Weights of a small mixture-of-experts language model, trained from scratch on English Wikipedia: 11 layers.
Below are experts of layer 4 (counted from 0) of a mixture-of-experts language model. Rows are named router (the router's row for the expert) and show model dimensions 384-511. Each number is 50 + 12 x the weight over its row's rms, rounded and kept within 0 to 99.
After each expert's rows: "mostly gets" lists some tokens that are sent to it at least half of the time. This comes from a sample of Wikipedia text that the model never trained on.

# expert 4
router:64 81 70 67 27 38 66 33 47 46 60 53 57 52 71 33 36 61 73 70 47 55 53 63 45 61 67 45 70 15 44 32 63 63 61 47 52 43 53 59 67 52 48 61 62 53 47 54 49 45 64 61 37 61 45 43 56 66 40 37 34 61 70 58 64 65 50 64 69 62 47 59 60 72 57 56 54 75 64 37 36 55 49 66 43 57 56 54 40 68 40 53 43 42 79 47 61 50 48 45 61 72 30 64 39 57 40 58 40 30 41 61 39 55 38 47 57 36 52 43 55 72 48 66 56 66 86 53
mostly gets: "'s", " three", " This", " two", " this", " A"

# expert 5
router:41 32 46 40 57 60 43 58 66 47 80 48 45 43 30 57 50 67 56 53 26 35 36 56 60 60 26 54 48 52 34 48 61 31 43 67 53 65 26 53 49 55 40 54 46 56 53 54 53 58 14 51 49 47 57 71 41 51 61 38 57 54 57 53 55 63 57 45 57 48 39 54 46 47 43 58 33 48 52 49 52 65 58 70 55 57 51 66 59 56 56 47 74 39 58 44 75 55 34 37 71 67 53 59 47 36 57 47 67 55 43 46 57 52 27 46 59 55 42 35 55 54 34 42 60 79 39 69
mostly gets: "°", " Country:", " (0)", " Total:", ":", " :"

# expert 3
router:55 54 42 63 53 37 62 37 57 69 50 34 46 53 66 42 59 39 45 36 47 31 41 45 42 38 57 55 42 33 57 45 38 54 40 44 46 74 36 20 62 69 36 38 51 55 60 34 40 59 82 48 39 54 58 34 45 38 45 52 45 46 52 50 48 48 54 60 47 29 44 46 33 55 42 53 76 24 46 48 49 43 39 42 44 35 56 60 60 50 66 37 53 55 62 50 60 54 42 38 54 45 47 54 76 35 45 57 41 34 62 74 68 57 49 64 44 29 66 42 48 48 55 60 44 46 48 62
mostly gets: " of", " with", " Nominated", " won", " for", " Preceded"

# expert 2
router:47 45 54 45 45 65 26 55 34 30 38 45 47 40 48 77 41 34 50 46 51 58 54 58 38 40 63 41 53 75 57 63 55 49 50 72 35 58 62 60 55 52 71 58 39 56 44 29 43 65 54 43 57 40 56 41 62 50 70 60 61 46 44 46 59 54 35 68 53 60 37 34 66 68 63 34 34 66 54 44 53 31 33 72 31 42 67 56 72 41 39 32 39 37 20 55 60 35 30 66 50 39 51 46 36 53 53 66 67 55 57 48 56 60 33 54 55 65 60 70 56 33 50 57 60 39 45 44
mostly gets: " was", " is", " are", " had", " be", " were"

# expert 0
router:53 49 74 48 46 42 44 48 58 35 62 54 57 55 39 61 48 59 46 62 45 49 65 70 58 40 40 53 50 61 33 56 43 50 42 44 47 38 39 74 46 62 68 48 59 40 41 62 50 61 41 48 36 70 40 53 55 49 53 60 59 50 41 55 45 61 65 40 60 67 41 40 59 60 45 62 52 65 57 65 53 73 61 51 57 33 38 38 61 37 67 54 40 32 21 58 72 17 44 32 27 59 37 58 44 43 54 44 28 49 39 61 52 43 51 40 52 54 54 35 49 64 44 55 49 47 50 49
mostly gets: " but", " when", " before", " while", " at", " However,"

# expert 1
router:57 46 65 60 41 42 62 58 50 41 53 48 42 55 58 68 50 44 58 75 66 53 48 39 38 55 68 52 42 41 66 55 41 72 43 18 63 57 33 61 44 74 63 59 47 55 55 48 39 51 59 56 47 38 35 56 40 47 35 64 54 45 54 65 41 19 60 34 51 39 40 46 51 47 56 51 29 59 43 41 73 59 41 51 59 50 46 61 80 69 41 53 38 53 38 65 33 47 61 41 59 24 42 59 46 55 32 59 55 45 71 66 36 52 49 40 59 37 67 45 57 45 38 40 69 37 67 59
mostly gets: " Primary", " Street", " Athletic", " Avenue", " Railway", " Bank"

# expert 7
router:62 35 34 55 53 53 43 34 50 58 45 60 61 71 49 45 51 58 51 50 65 39 40 47 61 54 44 53 20 44 51 55 58 74 52 64 33 46 40 74 44 38 55 39 65 46 66 45 50 43 31 51 42 56 63 47 54 64 36 46 43 74 52 49 59 46 60 57 39 46 31 60 37 34 41 56 57 73 27 60 30 63 36 49 42 39 12 55 70 61 65 31 39 44 47 41 44 41 51 49 58 39 48 46 46 37 34 56 43 56 51 40 37 44 63 46 22 51 45 49 53 43 74 38 49 63 40 63
mostly gets: " Japan", " Boston", " Netherlands", " Brazil", " David", " Chicago"

# expert 6
router:62 66 48 55 67 50 61 56 26 45 66 62 52 45 50 49 50 28 63 55 55 42 51 34 36 32 62 46 43 32 67 26 52 66 57 41 64 42 63 53 59 51 50 38 46 26 39 40 51 42 63 68 52 74 54 67 34 47 46 51 78 42 69 42 59 32 63 52 46 60 59 49 55 53 31 77 57 50 37 72 41 67 45 37 63 39 35 62 69 52 42 61 43 62 49 51 25 57 70 35 38 61 33 75 59 40 54 60 39 36 62 53 50 47 55 54 53 45 49 67 42 64 52 56 55 45 45 63
mostly gets: ".", ").", "s.", "\".", "),", ")"